Below are experts of layer 8 (counted from 0) of a mixture-of-experts language model. Rows are named router (the router's row for the expert), gate (a neuron's input weights, with its number), up (a neuron's input weights, with its number), down (a neuron's output weights, with its number) and show model dimensions 128-255. Each number is 128 + 24 x the weight over its row's rms, rounded and kept within 0 to 255.
After each expert's rows: a language model's description of what the expert responds to. This comes from a sample of Wikipedia text that the model never trained on.

# expert 29
router [117 142 114 150 125 114 103  82 151 119 126  88  91 140  84 133 125 120 158 132 155 144 149 152 154 111 130 124  95 121 143 159 149 141  65 141 128 148  82 128 145  92  95 110 123 146 126 123  96 106 112 145 142 168  92 122 144  93 167 130 134 118 113 139 134 155 143 152 111  99 108 191 106 123 149 153 144 129 155 135 100 118 140 128 120 127 154 120 149 144  96 146 105 140 147 157 132 132 130  85 129 146 187 137 149 127 127  98 116 124 157 114  99 149 143 126 164 115 106  94 110 130 146 127 100 160 157 147]
gate0 [131 169 171 139 118  84 117 161 129 101 139 115  90  93 103 131 102 122 136 118 123 102 126 129 120 137 171  81 124 139 135 135 104 185 102  98 102 124 177  75 103 128 151 122 116 122 156  92 117  83 115 158 166 154 136 117 135 139 147 175 135 140 149 140 117 158 109 120 158 129  95 111 140 157 110 106 104 138 130 136  88 118 149 119 173 106 129 115 127 167  95 112 118 136 121 153 149 121 133  89 133 136 122 119 147 140 106 108  83  96 104 139 130 137 170 132 106 161 113 134 146  98 106 128  88 121 172 175]
up0 [134 123 131 105  88 150 131  99 161 134 115 123 122 110 127 140 158 125 113 178 124 154 138 121 107 132 110 158 122 186 121 127 144  95  91 130  87 144 163 125 136 117 114 155 144 118 105 103 128 142 128 165 168 117 178 157 100 146 133 151 121 106 146 132 101 137 174 137  73  96 143  91 150 116 150 138 111  95 111 111  97 133 151 167 122 143 140 150 104 179 129 135  80 153 138 118 134 171 128  61 135 174 181 119 173 122 151 115 141 128  92 117 135 150  93  63 104 141 155 144 103 106 118  98  87 109 118 117]
down0 [185  86 119 144 167 114 113 162 142  82 146 104 106 154 156 150  94 130 163  93 123 139 138 124 114 170 107 152 160 167  92 132 126 153 132 100 109 102 150 137 123 124  88  81 153 111 127 166 170 118 151 161 114 148 143 122 112 146 129 146 153 169 120 154 125 135 136  98 142 118 138 101 147 113 118 127 125 100 146 141  87 156  89 120 132 116  96 145 117 143 131 143 172 185 164 158 107 149 125  99 171 125 137 110 149 154 140 151 129 138 120 104  93 109 145 122 122 183 128 155 135 138 165 125 144 105 111 160]
It responds to: Adverbs and table starts. Focusing adverbs and quantifiers such as not, both, just, still, even, some, plus table-opening pipes before headers like Year, Title.

# expert 4
router [144 133  83 153 105 153 120 142 131  92 106 128 133 122 121 141 117 135 180 110 135 126 132 123 106 148  85 106 120 144 106 118 106 125 104 133 143 128 158 133 112 214 112 116  81 139 147 189 141 135 113 108 139 135  67 150 111 133 154 154 140 138 115 149 146  92 132 158  91 123 112 124 126 127 117 130 149 156 129 123 162 123 124 173 106 133 138 143 132 121 148 122 118 158 170 131 146  73 142  82 131 117 183 158 176 145 148 116 133 158 122 118 148 151 128  98 201 153  92 131 127  88 118  96  82 125 143 178]
gate0 [177 123 111 102  86 127 166 123 122 151 110 119 124 110 179 125 143 171 148 114 163 126 106 151 125 131  67 136 101 140 117 129 190 143 131 190 168 168 143 186 113  97 122 109 136 180 114 129 126 155 101 188  87 103 158 134 125  86 132 118 168  95 117 138 111 137 138 102 102 131 164 105  90  99 115 121 125 147 175 138 132 149 143 106 111 120 129 159 141 150 121 138 164 101 122 134 159 120 119 136 132 134 126 137 121 151 110  89 113 158 102 103 141 134 120 133 146 116 110 110  99 127 134 134 142 147 171 151]
up0 [137  93 178 130 145 141 150  95  97 102 144 125 136 102 129 115  82  78 168 135 164  70  97 157 118 103 100  94 127 130 140 134 174 138  86 106 114 119 146  92 136 152 114 157  87 144 142 143 171 107 154 150 124 126 114 124 122 114 130  96 128 121 102 107 126 128 120 124 148 119 129 116 176 108 121  88 118 166 122 130  92 120  95 131 121 135 130 178 155 140  95 125 115 110 152  66 126 130 151  91 123  86 130 127 168 158 136 132 114 114 138 139 105 113  55 132  95 130 151 155 125 166 117  85  94 131 129 186]
down0 [117 123 140 115 178 135 153 104  84 170 143 141 111  88 108 124 121 137 125 120 121 159 142  92 162 168 120  98 140 139 136 155  99  87  84 141 103 164 122 148 164 120 113 116 106 117  85 106  94 100 115 123 148 129  96 101 144 113 114 135 109 123 131 124 114 143  77 128  88  88 140 102 125  71 152 117 122 135 146  84  85 112 138 125 123 109 169 104 158 129 104 148 137 117  94  98 110 125  96  95 116 115 140 107 141  97 151  98 117 126 143 162 110 140 127  92 137 143 118 116 148 149 117 154 107 168 124 149]
It responds to: Purpose and directional prepositions. Prepositions after a noun or verb that open purpose, direction or relation phrases, mostly infinitive to, plus with, between, into, can, should.

# expert 13
router [124 163  90 125 144 150 167 122 110 170  93 135  97  99 161 136 119 163 131 134 157 109 107 124 169 124 100 114 160 109 165 137 137 110  95  81 100 110 103 139  84 139 112 111 152 110 153  98 162 127 125 162 149 103 149  85 121 123 135 107 128  99 123 125 123  80 130  89 116 141 112 151 101 141 102 139 163 132 158 184 139 167  88 136 103 118 140  98 156 144  42 135 111 154 115 130 152 119 132 148 132 172 146 120  89 125 149 156 131 112  97  89 106 160 132 141 132 133 114 136 101 111 123 145 147 108 127 102]
gate0 [105 140 152 154  86  97 127 185 120 125 126 142 143  96 150 175 113 124 110 116  79 169 109  99 108 105 158 123 156 148 104  96 160 123 135  89 125 105 144  77 167 138 148 151 123 130 115 122 137 144 132 122 142 115 130 121 102 128 113 140  95 128 116 121 136 139 141 133 154 147 133 108  74 104 116  41 111 159  93 147 141 133 116 126  69  94 137  85 107  91  73 123 142 120  79 107 151 132 129 108 130 126 111 147  97 127 112 101 134 145 101 151 152 141 111 124 126 165 123 113 176 133 134 115 151 103 106 125]
up0 [168 152 170 120 145 143  99 132 119 122 101 159 149 160 128 126 140 116 123 119 169  91 135 104 105  59 130 110 111 126 123 161 142 123  99 159 129 122 134  75  95  72 115 121 136 147 133 137 177 108 185 142  72 113 135 171 117 106 140 101 134  99  92 155 124 141  91  70 107 122 119 139 138 121 108 131 107 145 121 121 156 153 113 130 108 151 156 124 138 143 111 124 101 102  92 117 115 114 135 117 129 145 163 116 141  79 111 143 146 151 134 150 106 175 136 122 110 113 108 143 139 109 151 128  83 142 113 132]
down0 [ 85 125 137 163  78 133 125 156 142 168 120 148 140 152 117 130  99 167 107  97 122  92 120  95 141 124 120 136 120 143 117  95 150 122  63 130 120  95 150 140 157 151 128 160  94 120 174 127 122 108 143 148 139 152 111 106 120  96  69 125 116 123 158 151 107 134 149 115  98 178  77 114 114 101 146 150 146 132 103 186 152 107 138 115 114 158 136  74 164 123 160 105 125 135 147 164 142 124 167 110 135 144 163 124 138  99 114 120 133 132 164 142  84 124 156 119 122 132 114 136  83 118 115 158 134 129 131  88]
It responds to: Table cell words. Capitalized words opening cells in pipe-separated tables, mostly road junction lists and shipwreck logs, such as Southern terminus, Fort, New.

# expert 32
router [165 119 110 143 143 118  98 170 150  88  82 123 129 113  97 114 130 151 126  90  94 132 103  72 125 122 122  93  93 126 151 179  96 123 158 138 148 105 145  91 102 166 124 123 166 158 125 127 141 108 151 116 141 152 110 131 115 138 116 114 139 111 143 123 148 125 135 164 148 119 147 171 118 105  91 139 118 123 185 137 137 132 111 124  95 119 120 175 160 143 171 122  82 155 113 107 101  81 114 126 153 102 141 160 126 129  76 179 145 171 134 143 168  98 107 105 101 157 160 134 125 134  77 111 110 136  96 149]
gate0 [138 129 120 152 155 129 107  85 111 107 160 148 129 140  95 111 163 149 110 142 123 150 134  85 178 111 116 130 171 107 145 155 137 137 162 121  78 145  94 143 119  83 140 154 161 106 125 120 163 157 120 132 140 126 119 143 109 105 147 123 151 141 139 197 132  83  96  75 128 167 147 113 111 101 126 133 140 119 132 109 118  92 142  82 158 137 125 106  85 138 146 111 130 140 132  95  87 141 153 139 106 135 133  98 137 102 137 158  95 111 165 165 132 156 112 183 140 153 133 128 108 139 106  94 137 111 112 100]
up0 [117 157 165 156 118 100 168 106 138 126 116  92 142 122 192 113  99 105 127 135 113 129 133 138 117 142 144 142 160 113 108 162 137 115 124 126 161 177 136 145 139  93 130 111 138 161 141 142 100  98 147 158 105 131  91 163 153 133 128 164 126 147 132 107 115 111 137 132 112 122 140 158 133 144 145 171  99 124 137 187 149 112 138 144 168 143 148 172  95 139 122  96 170 149 180 152  98 146 130 153 119 165 121 139  91 124 132 151 152 101 122 166 126 118 183 122 162  70  89 134 146 105  85 116 112 118 113 125]
down0 [128 138 100 100 135 101 138 130 111 152 130 148 140 107 118  62 158 147  89 185 135 135 135 121 140 122 135 136 155 131 124 136 108  92 132 162 134 102 134 111 161 132  69 126  98 114 130 108 164 123  98 167 125 104 134 126 110  89 110 122 128 150 111 121 143 116  80 120 122 135 136 134 197 174 183 122 131 118 110 155 118 125 160 123 132  87  58 184 150 138 144  82 120 162 144 123 139 134 146 124 101 150 102 144 147 133 162 128 198 103 116 115 157 122 125 123 135 106 138  94 118  71 144 139 153 143 120 169]
It responds to: Word endings and periods. Final pieces of common nouns and names, like mag-p-ie and shrim-p, plus sentence-ending periods and paragraph breaks before headings.

# expert 14
router [147 111 175 110 109 120 135  94 139 104 102 111 118 130 152 124 164 121 148 154 120 127 120 117 140  93 132 128 154 142 100 117 133 125 176 179 169 118 134 144 136 130 131 155 153 141  82 136  95 122 117 146 144 140 132 162 131 113 117 120  82 110 157 138 105 130 136 151 182 115  89 131 121 130 141  98 126 145 114  96 138 134 122  94 103 126 103 108 133 117 148 104 155 132 119 131 149 126 141 166 153 127 119  84 173  90  94 111  75 134 148 121 148  90  88  98 124 116 129 127 116 128 112 137 108  99 116 159]
gate0 [126  71 160 169  86 123 159 154 135 137 123 153 148 125 135 121 137 103 135 158  97 123  67 174 127 103 142 156 111  99 196 109 137 119 110 112 124 145 126 152 128 119 111 133  97 147 133 149 122  93 121 112 155 168 131 164 126  91 114 147 145 162  90 186 152 159 126 153 148 117 136 154 150 142 133 149 117  81 106 122 146 122  82 132 146 112 109 141 143 105 109 149 121 150 156 152  95 131 139 127  96 122 135 123  99 128 139 113 139 106 124 126 122 138 160  91 141 119 156 124 163 115 130 120  88 158 135 128]
up0 [142  93 152 160 135 127 111 111 147 154  89 170 133 136 159 111 148 129 170 124 147  88 126 140 118 125 153 121  81 163 143 141  94 164 149 114 167 117 153 113 114 125 105 103 141  99 111  85 125 155 103 131 113 197 174 152 105 139 123 133 127 168  88 124 123 122 164 135 142 120 143 101 121 142 124  96 110 132 130 134 177 143 116 155  96 149 145 170 161 113 146 139 111 113 111 152  66 132 152 133 131 129 120  70 121 175 144 118 109 117 108 136 133 148  88 113 150 151 155 107 116 119 152 149 114 123 117 152]
down0 [120 145 130 107 117 159 126 104 104  98 115 148 154 101 128 128 131 127 108 116 113 120 103  98  92 117  77 123  97 125 123 126 117 156  98 120  93 160 104  97 102 174 136 125  75 190 109 131 135 126 146 102 115 145 122  71 126 141 156 133 140 155 144 149 139 143 133 150  90 123 142 183 143 145 157 124  96 136 127 123 124 133 115 114  92 151 108 116 173 136 110 127 104 104 141 132 106  75 139 123 151 106 135  88 151 170 157 151 135 127 134  98 154 173 166 153 100 123 111 107 167  95 121 144 148 136  81 133]
It responds to: Table row-start pipes. Pipe characters opening a table row or following its first label cell, also line-break and closing-bracket tokens, as in Majority | or England |.

# expert 34
router [142 135 117 161  88 101 133 118 118 117  90 125  86 153 134 144 173  73 153 137 157 139 121 109  83 154  91 132 104 130 127 131 136 133  78 106 159  83 100 141 113 101 117 141 129 138 108 139 129 140 150 107 107 137 129 153  88 139 132 155 143  97 151 116 170  90 180 150 129 108 138 111 144 128 105 127 100 129 113 139 162 113 170 100 166 158 135 166 160 162 121 110 105 122 108 142 105 103  93 115 120 101 133 137 144 128 133 152 128 117 122 109 160 156 127 148 161 112  98 153 118 124 138 120 107 169 167 101]
gate0 [115 127 129 119 122  74 147 112 128 116 125 135 121 152 170 164 161 131 181 125 169 173 166 141  91 123 108 138 133 144 107  74  98 113 102 111 156 113  99 151 114 101 130 102 139 136  98 129 117 136 124 128 118 106 141 182  85 121 117 114 146 131 131 159 112 138  99 179 158 109 121 148 166 151 127 165 167 145 104 142 123 143 167  85 190  93 132 152 145 123 121 143 120 144 122 151 166 156 140 169 109 129 139 149 114 153 111 141 119 121 139 121 152 139  97 136 137  98 118 135  77 102 157 143 116 138 128 106]
up0 [101 135 126 127 113 106 108 137 133 136 157 130 109 136 116  98 129 167 110 109 133 124 132 126 152 109  80 145 154 158 153 148 116 114 133 159  64 113 150 156  64 151 127 138 125 139 118 142 146 153 135 124 115 131 108 151 139  89 109 128 173 172  72 107 133 149 104 145 148  95 108 148  68 165 148  96  97 137 123 135 119 110 135 124 113 154 114 131 127 108 153 122 146 134 105 127 103 144 174 107 148 141  85 163 106 119  88 159 170 103 100 136 151 110 120  78 113 103 150 107 126 139 144 122 148 115 140 184]
down0 [161 130  94 143 114 101 152  86 149 110 121 130 105 152 131 150 115 143 179 122 153 151 114 116 119 172 101 156 169  99 151 140 163 117 111 141 175 124 113 105 151 135 130  87  98  84 137 139  85 139 119 114 134 158 112 131 109 100 163 121 102 121 118 141 116 134 131 129 116 111  92 125 112 152 110 131 123 131 123  86 106 125 125 125 111  84 148 149 130 124 135 140  95 118 144 123 147 108 105  96 139  94 149  97 164 140 134 110 130 141 129 157 102  65 105 172 126  94  48 155  97 129 144 141  97 123 162 128]
It responds to: Verb forms and endings. Verb endings and finite verbs in narrative, such as -ed, -ing, -ating, did, does, fought, broke, competed, avoiding.